Below are experts of layer 4 (counted from 0) of a mixture-of-experts language model. Rows are named router (the router's row for the expert), up (a neuron's input weights, with its number) and show model dimensions 0-111. Each number is 128 + 24 x the weight over its row's rms, rounded and kept within 0 to 255. Numbers have three digits each.
After each expert's rows: "mostly gets" lists some tokens that are sent to it at least half of the time. This comes from a sample of Wikipedia text that the model never trained on.

# expert 17
router:148111100102141140104103158146141127147123108093133138132153138116109080153137125169146112168105135078127099160122135103122146130179166155118137135093147136113109190154126165158142092099100132069129170132120129137107101121116176081156136152116086144105139113139110100162094110169115127154139141109098209091124123128117128105131149099191
up0:171165169116117118133155149126173091119129105174149169123106143170159148164093125139117125110151110136139132126125130137105152127074110103094122105122119125134138090108090127150102155163148093139106113095140089143144155150154165143156096106151136133086134135078153116142099100145150110118120136159166143151091164121159173105123103109129
up1:133142149115167134129126118128138114133119149158084170135099118104144113120189127128106103124103131128092146127122117094135073134123135103130083109147140124130142088118175131122100106140138114146135106131152118141126150126124125114119125123159167101130124160145143068143121128098151132117076151106135127129119140165100146153131079127134
mostly gets: " (age", " Born:", " Coordinates:", " Country:", " (aged", " Total:"

# expert 29
router:146097122107132108134127120151136169169123127123100163096095128112109127106138137140134172133126065121138106110123131118063124145097133157093169139107158121125126118109139137131131097143128134132102148107114154087133139115146148163137119099140124125140140129143129124134132100123163136119173107123099115160091119152130155136123068142079
up0:108125133104124153123110111117119172136108128144112152148082108095180118121059168142133135086131125135071136120153106155111086102114134157133157147133113124110092095123124133152089147131105112112145102126138168153112114105118146112151141086151112168168099119119092087057109095104093099148164143103116125095120127127082129125112144154118
up1:126118146136114115128150106092163138122153127127115119127122187089130121158160120134104157149155096100125095103126100137110130072155146130111126068123077123099142105160119121144144115162108078166114137123147131116111095128153101150114109127125129080123123099101178142106152126147141132142137137077111097129096116192130121111138114107105
mostly gets: " took", " located", " went", " came", " moved", " based"

# expert 22
router:119166147107118142150116068161128092124141137134167103088146108157144111130119125131138140088186105128133114121112109139115136093126149101155119139128081165159142126157117115104144159096126126117103152119158141112142112136080150126111116144127197075135085120145121139154118150089174136157172127116175089143149165077141087164148114120147
up0:133106106130137134182144155102130136119130112112155099124117115088154127146117132120144115102107162128136151134124165121100114160119159092108080109065160136152122098105109074143157119097132098090146136096130143143166161152120133133163149157103099204092134138148154122120173143127112126142083138154087152115119125120127142141131095103112
up1:135095099109117145176113126146138130128105150117132132104091095140100123118115134149157071129133115119090127094097092113085103113100130098092109128086151129113083090150126106139137102101112110113118153167092115144156143118130148154116139148141133109135120099141129087105139127134128119151147154096078118149122154113153103132135142119132
mostly gets: " fire", " met", " red", " rel", " m", " hyd"

# expert 20
router:116148143099125141132184077106124141096149147139122098152146149093148123132123158139100145164130186145104148110131126148171129078115114166143147144127121098116121133153099101135149136135115131119143146104121071142124146064111096128124128126132101120121114138140159097133109110171149114170133092098121102097097171117098164160139154144119
up0:118114122163111088106124107127094138186101120148115168138149178076123132139141127133149113158096123171146145134155079144139131136138148145095122139137095124139154042139096144132100149161125095114142087122144088114128137138107128187143137136098095142146113142124109147135175079156126111136079123104089129128140183156134110121112128119105
up1:134122112145125103094111102116152151105097117180147110127135128127105143108134083144121145143131156124138111142177102136120130130118089114166094132149121170136134124123135096143146135099098116092137141181162190161110124106151119127122174137113158114097139127105113135145146127159130120132135112101134159115151085101149122125115133095131
mostly gets: " psych", " Techn", " ident", " econom", " Ord", " desc"

# expert 19
router:117157121093145141115108123111122152160149150108129135126097155119155150153115075139164087161122143171160138100126142117085130099138088138156113160078166120132098141153120114166100129124082114157149106109135165156133101138138152145141145154129132111105165083145139122105137143132114120153114101130140081138114164132095152152154185090143
up0:182134134142124151100144135132142124113156060123143117069138148158148130134155163173109123131130148148122131068113128149083089131160170124119125149118123167125131093129127111135119147139141144114109151119136115131122100100076163147135176126090183131123138143094137109117091117138140142140169117138148114154112070150132116144092131124155
up1:147150136124137116103127160141125126114111151115128125134129119087095120090123113080063134117148153132130097117097113163089133141102081138111175114102126121154132142087175168176147107149126114141121128112150110120132115132135133156146134101134076116107076119119157169124117115114128160118139126121112143150167119124126126118097124184096
mostly gets: " Le", " De", " E", "ro", "ri", "re"

# expert 24
router:114122108115148114168119122074148176142104093142116126131100139126092142122147102103094117143131146098160125087120154166128098159098165144098154090141164158078152105109142144109111146124164097164161113183108155157090125132141121172151137101111160097137091139131114159131150144118078127079133135139122154155113103151119128153099063091108
up0:132158100132098178129209147108130146140172143061159115192143106162146122171152110122142153095098163136126151106136124130153170118122108118123132142140116116117107167160127117096151126137076131160126153127129086093132118071107116098148111088123122100126094132141131125128123139124115136131126135133154127147126152126136123136119160112110
up1:082122104145136104125119093133113129146102136142118133110150177113125132105135117106140128131104133107130135178130100129111159147125170137157128117127164091102081129140129110137173123139118094169101162133150121150118147113131090140123135159184142131104173146084109159081096137069151135152152175116142118142142137120115162111129139149135
mostly gets: "ers,", "i,", "al,", "es,", "e,", "ies,"

# expert 7
router:120129074129160102140143157132159132153139118131103117104117121164106144133143103124095108114157127155150137127080178184129128148109156108103128118128125185083111109125103152120126143132190116146164123152109105106126085153120103129107112129086153116095121157129139154136112107109112156142111130121094139133141121121165132102119156117133
up0:134139111158118204120114134130128125120112157093119133088156143119156108102138110127139134110115145127147165114118118115144140125133153131177094115089099119181142139146198102171138156068103103137131138112137133147147160116119108131111130073149135098142139127091135134058132160119132086112153140129144164113129200160132106147146153161111
up1:109131145148154140114172140103152134137091174089143119113144188142162180138110113115107136110140112131125174106124106117170107088096155178153083106107103107151101119176111101112147187169118157097118108090141107159115093113086143140139121173149078093143113109112130146100111169128122067127135160120127131128116119157137131132129128133159
mostly gets: "\".", " ===", "ers.", "ing.", "ation.", "er."

# expert 5
router:125110163135133108109107158120150094098147177147145140133092102146135164130148129131114092113116130109110117087131139162132137166163156146123145160147099126098146154091157139097135096136145098138140159170140162117094176132157102107096149084140158139132152151120121146158137156116106112140106090125152149113130159137126095159178130153085
up0:110146049150107185135165085097159135091092158109100165070166128142196089136157124124119117125108125116124123179119132143123104125159083135128126087094150096154144104132122115167150175138119104141140120139145112147160124133124150094148120141139120118130133171074130131096121153108099114132156129142068108126194126140142113124123094151132
up1:143121084146170133111110138122141129106113127123105138076142126143157120159164166138099133066127149167104147125174178132125082121135085107168132124099173112104120141113087128153069129100106120106135124135114123107158044141156132117135136164154055125129142168115140088108141132135094128149152161132093135106111105148167154135137113145187
mostly gets: ")", "A)", "}", "1)", "]", "7)"

# expert 27
router:119128149097123109086126113130116142102109127160152141110142109162092178124139136114143128128152135132166147077119138114119124161157116128110143104129126169110131088146122156095140194163155126161099159172139146147107153167070088117121189126113131084139111127130114153146114165167119150115129121152121172136126112148127136161143116103116
up0:134159122158154119114080110133095110095110130173144145150098122129148154106110124082123155123117129096120158166156117099122152147128163108168113114123154117139157053111114085192156130139141079086170123089135093097114115132132114189133105149136133143097157140126144142157143145110107144146142155108119145169176126118123167145147118152137
up1:098126134095105130143123145086169180147132112178146103136137153157132150132092119136094097098135171128120143140131111131127111148120132114092111115107143092144149158141141118137134119114100087138177137127113112095132122167137197115114133084077099117142116126120121102097129131127153143098095133122147173118082112073121168097119121107134
mostly gets: " Nominated", "ious", " nearby", "ently", "ively", "ably"

# expert 2
router:141172096144124147147088091144121098133139109137144136109157124116149154125119166122109133111138127140053093165123092122095118105111118135129096147123089112135114158119137140115130145128106076107082148135172109135158108143109104095092129098111108123138133144122140125122068142159146151131131117138144088088167155140135109114118134142087
up0:128148098115147151114137180123155145104139108153152177129126174177151146141095113124093149117144128165128176103104165133129123114079129142077096121117106136158145145119147096123138127101181099138160174102067078122129099117123156152170188118110137110159133121146127143146177114153151174113123150155130150140121162164136125127089118071136
up1:087140115125151097134089115113162099124130144126110120136132108123138119134132117092155137118107123150116155131197110163100091103155152094114123079119161129127123134085105122152133089160171161112110116159143113157144111098089103118127130152111108144124120109089142158104130069126138117104102115143161133126131148111149123106151140106113
mostly gets: " touchdown", " island", " league", " Racing", " FC", " Serie"

# expert 6
router:144122153149105148117099144173122098099147123175134149135139112142116126141137115136158141110094150153105134144126136102132125086130076076110119152121134136118105124173125138123103146108163122146109127109145129084147158102171112096087120133168160127162113124110154146071118154117145131120111103157131141141131140130144148107129096093115
up0:111122134135150180133110120126097121064114146111179126096154140113118120119094109111112151072143043163125101125122141105153148136138139115157076100128107156134131120115115073074115141080128159114115180129105086101122086106088165109149123135130119120114098117077134142121106128126126151136105159122174129137121130106158134144103141129120
up1:107121124116135146136153119138137101108119118142171109153153139077124111119116142102108159167106149123097142152141100112068131145112145086143104051069146191119114167110125109149150094130137142128107167119143088107072140103100115153125122098130087132151139158102137130114107130122135095143118153119129116162139143155145155120097132142098
mostly gets: "8", "7", "9", "33", "50", "6"

# expert 26
router:140115109128137163142143132147112105093163136128123136152088132095130134074162160123144124141171111146151072129168118093148155115122134123131151138147106147150125162145144128121165126103111127137135098090124147158102122150142140111111097132159128145115103130130144100151081121123088166127195111135122128073131160098133151095115137186161
up0:096122128133127168152103164105134146138125115155109126132142147132110194124079093109126125138153124099138185139139154153124144151103142121116124119126143169157073104136146115126088115130101147142091126149070106130127123127158098156173140112091102101146129108088119091103132133190137116126131129118113132154085127130147143142149143100115
up1:170135139119083126168116146086132171097108107128108118154161135116126147134142151135130109172126142117135112140086127091128095171158178141121113101107113138123155141124159080171131084095124111136156111140091149136107138145103113188156119123092124124138156184121125151127172112098152102141150120132128121121098139120120138102115098123151
mostly gets: "ou", " 190", " 188", " 193", " 192", " 191"

# expert 8
router:156123117187113135137121148101107143144150110106159124129146166140133109105146122122094098131136137099188119129140138149144096088122155113135144131127142121142167118132117083137111117146192149086159123119152139098137120107104157132109092111127105099095157119122170109109136110083147128125122181127160133115085099119091156132142170121155
up0:140092126072128112128164110128097137119091133123117145133162089120141139139153072167163146158130127125150198141140143097157142129147139151142148151129156135110142090111141112150131112155139101139106123103125118188158103103098136168113159131120148134161124113153129165213110117150130099119150129137111114133106114150128130144136123111098
up1:154123085162165124129127103125187148134150200120123134121134185135147151130156082141119139145116114156091138143176142132166094152089128091131129137144123109083113058102128124113076178119115093111146169104115134171092104144145113145156126158109124120135162102121113121119133114119157135133101167178131125122119122154131111154149138076142
mostly gets: "ag", "ab", "el", "im", "h", "ud"

# expert 31
router:125097116127147122142089112160130174139134106115129124115081133126168134096138094140161105097119122141172164101151149151152108107126132145097107078140119125114158089104109069129143157124114090125111115114104146127170133117158151124169174116110094179129117122138134119145167063145087134140146155127105085136135094147139100178098126147175
up0:122113124090106136149183128099110134123093131143113180111128139145137113131110118105133126123126166202138117107119126102129115096113106057130150103092137113158108110155086146116104114147126099091138116137128113143114145127129117110104129164140154127135139107148098125141162115180129095152140113181147133125158130135149118126103126155137
up1:151139112155160153125179102148151140128153112164147082177145185099146118166083134151099140132127155141106115095142137122135112105116141124131161122132110091118096119119127146111059128112134125134137130128141110093147156125133168170140110118117109126149157128133180132085076140111134104120148139158139173094114147132146067135123116146136
mostly gets: " for", " at", " against", " about", " towards", " until"

# expert 30
router:140129151151102095095126124130088105154091119129107101124118082139122122097157105126124141113123132118113130111132109159132152134160136078155125089171096164145135118130098151141113157158140142178079144145152130167113144118111129117095155093089168112119168135112123125154145143159157105105167112130115104156149130071141082137134091121125
up0:128108123123128142137126113098137117116128149126139124130132118138140172115115117146118118111127144128139127106134133093113131117098122100136120104132157108108159131086165114132148158097138120104120106127083104092130135136116115112151100145081129154149152093132115135144141142108144128122147117150132167119097085089181093136147085156109
up1:126150097118124100131101086127150124103134109132140127102101137135117145105104144118139141093150153099131139153095136102140119144151113102130180093050130123120155127116118101115112114152126129093153118152149138126151127137085153110144112148115058161147120133101110120165115127155129091138144121130101139132110097122089144090121114093049
mostly gets: "=", " Website:", ">", "==Background==", " fortress", " elder"

# expert 4
router:092130089131080160135121131133128110106123139115096114113139102150158096104108164147126131114125104176094104145111130137188150103147107088144110141137131084145104137121112127087080144113121169130143099083093094093131138143121149156119130132144084136147154128108130149125169119124124133140119110127136099123108140122152123125105163147103
up0:111131102119096128097132191121168178128101103114091104137126123146095153154114092149086145115056146091112149119148136109108149145082116117121128091127096100120118142135112139135118117127167119123117149113106142110094116143135125131112142152152144169076152169149117078113135127090093141135140120111073163090149139133159111105107110127184
up1:146174152152158085096141142089105161136123078173110166111106112133117095104084064115114139143141148101115127142099151094128107142139134131116138115111130121165127147102141092157123136129133096118148103140089097110125109093168137113128127119096135159113153174177152131130152116128150113085099118128148130160135105149136175111093151139133
mostly gets: "ov", "ić", "š", " 53", "č", " 52"

# expert 23
router:117130126107156120163149143157094110098149125158131146114156114169139155171088132120124122117178135113098114123126103121150133149145160106159130157142068124099130126125124123128133090120129100136165151074089152165112102118170133105087087159111145132075135094148111139080134127132107126152122137116105180139107145093155130113074184126140
up0:095125122147150104158161098103134123156134155146156087127119151104131148142123095114120139132110140094144137136099170130113100143143112112087101117147100131116109092083083143125168150100135131151144067143114101133148087071132130153155137060158116136132116094157179121137124115108095157124131130128142126134115134147089146144121116137115
up1:167126096127127145104092074136139106091118138119144111080106159118168102125099101135099148151167086144161144121169151102133168170163153093109119108120137118140092123083125097119137138112175159144126127165144157078129132062118140119115158117141127110160140115108113147107135102120105115147116173131104125124130158198163130179150112096158
mostly gets: " U.S.", " United", " Los", " U.", "United", " US"

# expert 13
router:144127152115128172096107098164122099071122156143121107093099089170179149136120107117124105087135119118071163126143142087173110136090131114106106126118101155115107145144123122114170117098116135113139109092133140097169117140135112176121118123138142133159113102115101153137093140137146086114081112140154135131163099166116144129121139139151
up0:077139115153117157176158122142120155115108080133126179111132121119127102120155124149113109133138114100120135107144141107123103125152110127117102153132107119119168121108150116163134078088135143124150147143092138191092157171132114141135124153103147094086163164136123112095140118139080136148178140080136096170142128126180152139111108110114
up1:132121088103137102148103155097117161130142086130142162125107114122154129125147124083151125102074140142126142159161157127107118120112157139159147108104149120117172154147096105160144078072173119145111131114115131154126146131136135136131127095109101170163132126184101084082118111098126123152119113134105120132133139133114144148134110122141
mostly gets: " species", "idae", " Species:", " family", " Authority:", " Family:"

# expert 28
router:124101162130114120107083102135111095143120124094155122102136123099107125107149126116146137126072133096154136144173136112122138158116122148158129132150116147151149135147089156125112146134135166116129101119170163194142168163141101128119153144128151125145120146131085152134160178100106141096151138136156133127101128114154123140174152109138
up0:093159106098125111132153169130171146104139131143136137120111146167122104111112123103127154142148087139110187136128192115103100130140129145110128119104144148082123132108147107142102135114145128143117144150095114092122097108124108168118153117154072099194120112132126156144178119138109103126120154137091151116119141165141139126141066113144
up1:167108129121076154112171152139086107098132164118088164197162151149142170128139127179130157142112128138120129128111122105117127112095138144160111135126103104130148127139079113135103109151100106148139137179142111083110157156140112134142159151152145126170097081092113083157130142173150123124138141141097102188127110149148093126113116148142
mostly gets: " /", " &", " ×", " Synonyms:", " et", " Van"

# expert 9
router:110147140149120178137177115127089100125111081175115080135106119120121116159124116163103162144120166142138109162120151064153173113178103144111087152111099131125132131118104136130185121122110135161154150117150123123183132161129150144085142120128162109133132111099118115112134170158119169110130133156081133140158144095182134123172179099132
up0:128114139129157075083131128120142147141101131121115138110141133191194221101165134073117113103097115103094178101135133187117141118128133114107133147121120114144160114119159116144094156138153106132178113175115114152129150106119117126123125103149139129118112172163115145167131111125122123143128139158121162116157113174124091128130140123148
up1:108127140129148139138175155140110147135125113179113100158095159158118139147126125130107140139089118119088134142147138126117125123079101125119107125120170088128154114077141112166100156150128112124133107136122099118165137140126148185137117131157097128139132147144178150139166119097154130123098152126152131100108110156125044112126121117159
mostly gets: " South", " North", "(", "-f", " [", " un"

# expert 25
router:139135137126096155110119149101139113111154152124118089162140118150090121138160128142147115100101150170147119124141154167121122140099120088146159110137101126129134144101136144143122109102152116149079133152144115125133111110103147135124155145122108113162149116107125179134124153132128183091145107144098136123131124090187129121126098115112
up0:113065118130182156105107114130103126099114099110125148116114177121113136131132210117100132124138129106145131118169109102100096176099120115109124115126105126133161141110116108116125123087136125107128108155160159131087140156100104153108134144149106142073127136059115120083119114130121130130119119108153077152126154165095165092087116147140
up1:139116084104143123124111134138104134130141107151168109133094153149127170106135109077113189184128103140143155152107158124137111085130138148196160127106108074093101115122088099141131116146155107100148113143153051102135094152101140136157110125135130122117113118138094117117134100097106090139113141139100123139152129106128175147102135168152
mostly gets: " 15,", " 25,", " 29,", " 24,", " 21,", " 17,"

# expert 0
router:082165147109157112167138134133178104151145158125151110149125182112152142115061112102102151105139116119127110130092099143130120131126107124124100106114126096109120127093136119108122140124118129161110160126096050089114148105132096130140094130108090160155113096143144152140091121120130149094160163129147155139137122106132116090154065139136
up0:128147133079124110103126152151122101121130183099120153129106107066127119117177173158126084163171114157126119105162141162118118137143103138125126160134158147139135114148119138130112091097124112146157142146200107127110166131114128130123097091151136137134122143149170128130173082122085120117087147142120153130115166128143142148119134134130
up1:114095151133101153132105122127135162094130085132131076161176140137133130151126120129114116088129138107094134098127096131149138168107134082148154083156152137096166119152141097103124164116107137118126096159147102113120093104100140098144176128112170122142157091100094112139120125139134155155103135153115085066119083144126136115082106067095
mostly gets: "ick", "head", "heim", "row", "ock", "wick"

# expert 15
router:108141161140116088149124122120124111161138147112121125166146090137078109128122147122155163190139148102147126161136115113097144134129144145154153157116117141130126147175122153142169099143123119116121118112202153178141178152135143139092149112133137105081141112162176126137133146123079147157116131129075116099146158102126082096141131109118
up0:097153167153152120138098109109151141132155133155104109136139115159119141137135161143124123100119170185152116097178104145143101144154119133108144081106162124143107129129152113161156112165122124112154141129085134141164121101182122142096124134127117127112109094109096112122118127070085122143097142158121111161086153137159155124126133129162
up1:153115103103106117160135135146118194153151082137130086065137118151144111124108145112092134115105099137123128120067133160136108117148143140120140134096151114100127102122123114201149086114124090126132116149132141113138115099136154148135150125083085137166089153140124134123163099111114099134146145108158128132133130137165079143154067150151
mostly gets: "–201", " shortly", " *", " .2", "–200", "===201"

# expert 3
router:141143148111149139127125120138135110128106138115122142166141098089117105134091155097161155160114128128120088111124115107148135152173118128144151122111117190121097130104113124099136165102137150141127118171159104136133168132128117180144110149084157120110143147096109098099168147074103131121140120139102127146150101107181162134122129127063
up0:138133120187177092146129130163122116127144090147122126100171134139109128073080072162117166124121151139113123144112127135115139147148103122132131129081114140105120153103187101140093155129132086107149123108115114168124083104093150142132132134141096142137144117087118153151127131106138145148083156146156120137106122100115091128080149143144
up1:130128114154110145164132136123108132134121100116118088107129136120127143141131151123148114147120109127143158124168144121119105111135168130162171088091164179120107129140126102173133167115147075194092125180154114157137109106095106139140129122131154093120120161082114133106112153153166147097137119132106094135149141144144173124107132110143
mostly gets: " (1", " (6", " (7", " (2", " these", " (5"

# expert 1
router:142123154101139094186107146145129109111130145125114131143115100187140120119119140071139116127107142132113181151115132129125130126074129131122126072131174148158158138149197126143109147139147115163101124166117144129123129109126110104176101131103165173158092154112128106135143163141148145150107123148126118128139116124155138075070129137165
up0:090147091129096140130111099060150153120139125112164172112119109127130133137118076127092136088142107136130114157106138140089118142132094142114124099139114102104101083147129073147155139110086111123131159126132128104119138104123078087126156156127144118103138101118108148139090146096112142154098137101135149159148160150134095099114082103137
up1:117146128111153142088155105137150156125145136134108108148124100172154156196149117150112104128115153145110140143137138145144142106119163130131128092087132187084165116102113110128136147089098144133095148132118126101085120104154122139102106117110111110152098151115110126101094127105117115162103158142125189104109119137144065122151140154086
mostly gets: " of", " collection", "ition", " List", " portion", " inside"

# expert 18
router:134073153084120135155196099105114149112106133141117118130125167138120144126167158086099151146110144147098125096130107154087108149082111109121132131177116130154169102127113140117140131136126150124119090161141108169081112144141087119138104122161138099179135103147126153144115093120155083099085147137117085139133161176109119132080072128117
up0:102140115146165164105117160135152154172120097114166138127094115152124158150148129137130109165110156188103090153129132118135135127102109107133119120123203085126144098132170073159071152096106129144133128126115118109104122120100130136109116123097172125107137142162104143123139115086113140124109125103102112123101130157138163138138151118191
up1:113115151138077188168104125138112131074161113131123105129118151149167171183164101145108120108130101143088108124182141139160095178149170134131140139141109163134114131103110110139110158111173129114118137101146121135133105144165128101160128146127134128119098167114087088098123129159105146166123119146158126209115132175149117125127120104110
mostly gets: " member", " named", " published", " known", " described", " Minister"

# expert 12
router:132120119118136118136098113104108192146128139103118124097124142178114129137147134119116136164103101116145116131143098154122131118164159130125109137121137135093084107141120137159078173151105144095150108175134080134127146107128139126164136151109156109125111140147130145099091133198132140138170121151135097109166104168126141172116120139113
up0:120096117135135126110096095147112142101121143159147154124106144102149133175134151153138142159151123089111135107163140101156128108132118128151046173083096082135107107094082123157097107124116122136129109096133117148134105153122140131143149104182133103115150171107127099138096129132126141149124131184157128098131084123164157111118104149160
up1:125107127124155145160130114114159130129146099106139132158140158117139131151143146134170091117135154145156137117091131106152127110122122135141103135102080084124146127118130134156098123156138089101125137133124151179124088078115124162170101123154100091095139131125190141114135140094113121126141114109140117147127128121115163123173129127146
mostly gets: " not", " would", " did", " could", " However,", " due"

# expert 10
router:146146132101094127099172118120128102098136110121175119163175168085091138119108131094073167139090156157119107153137131087163139145132103135185153093140145135172154108087148136093076112124100161124100110120122134101113110141110141106159130112159118119126127142128138144108136078105158125186115137089113135095147096188116159127109136131101
up0:115129112132129121121101082146104160151124139181139142079115119109123147075103110105114143151126087128144159089095162110117116095137138115109142138104140097131145113189114144127145115133157139103167168134114152115116153148144153102169191145121115129145093140143102144135105120153111086110179133141136110114122129137165147110131098149159
up1:090116151120080122142123110131129179114123101149123177098113154115127134092125160139134131140146106180115156045133210110123129148119130117112125110120112083145107137157094122123112127139109173136125103144146101116140101101127134154098131138110118109133156111156104123172142082095117097141152131172183120111128129118111125112110127138114
mostly gets: " own", " Best", " political", " public", " main", " national"

# expert 16
router:125144158128129151140124174143139115150093111124149120163145098081122098131108094118119120105101149149082132143109095170121086165121138138164149114137136142091111136125141132140106107122073164123085149133127075093145117112118112095128121142103166117163144152109104108113104168126159100167127119088115074162139119141112139148139112105067
up0:140195100164183143097130136135149152111111121167105110094156130122126125171103114137163143159181134143104127164098172126112128098134109157102154130116090158104097144152147101138075152097157080125135145136152167168143112153115119156099154152115078138128141157130125125138130141129113140144108117091104153115142123110101119140118103120142
up1:126149109118178123078082182143108124111099163146141109147130121136121160100101143094146150133128134105094127120086138138112097099159124110107145125135142116171162129156150089174095145178134096144134091150151105137137148123123121132115145118118138143142159170100129153126109119132113107087088159141129121173120125172118104077143104083130
mostly gets: " season", " years", " Total", " year", " %", " time"

# expert 21
router:142154103133116153093140143113168161118083148118154114139102159131136107142123147134137131094177112137093162148124128123132113126120154149150108154171140122137111119111146145124124112118141077084109119158099078129130080149121108102111079145145126133058118158123115134140175144105132099142093099153150123142129165137141101087142077126125
up0:103157117159164106163113135134140164130072124101147155120137137145136116109149127127087131121107108118123130090106113140120105124121123148137128126134146124097156095106129110153097155141172131080091120142189138079122128122101138151096112135120051089069145136104122094131121127097092126126161148152124120134132126096121119160108140155104
up1:120125135129177104139127131151148141079146157153118127140133131101105137105163150171159120089131115130135169126140158155126108113116130093122136133058132111090158146124151111153109148070153128117154139123084112154109137135160107114120119125142095120145100127111162154141123114160078104116115139166080114137116109146168094142111134104094
mostly gets: "ism", "ator", " Music", " church", "ist", " Church"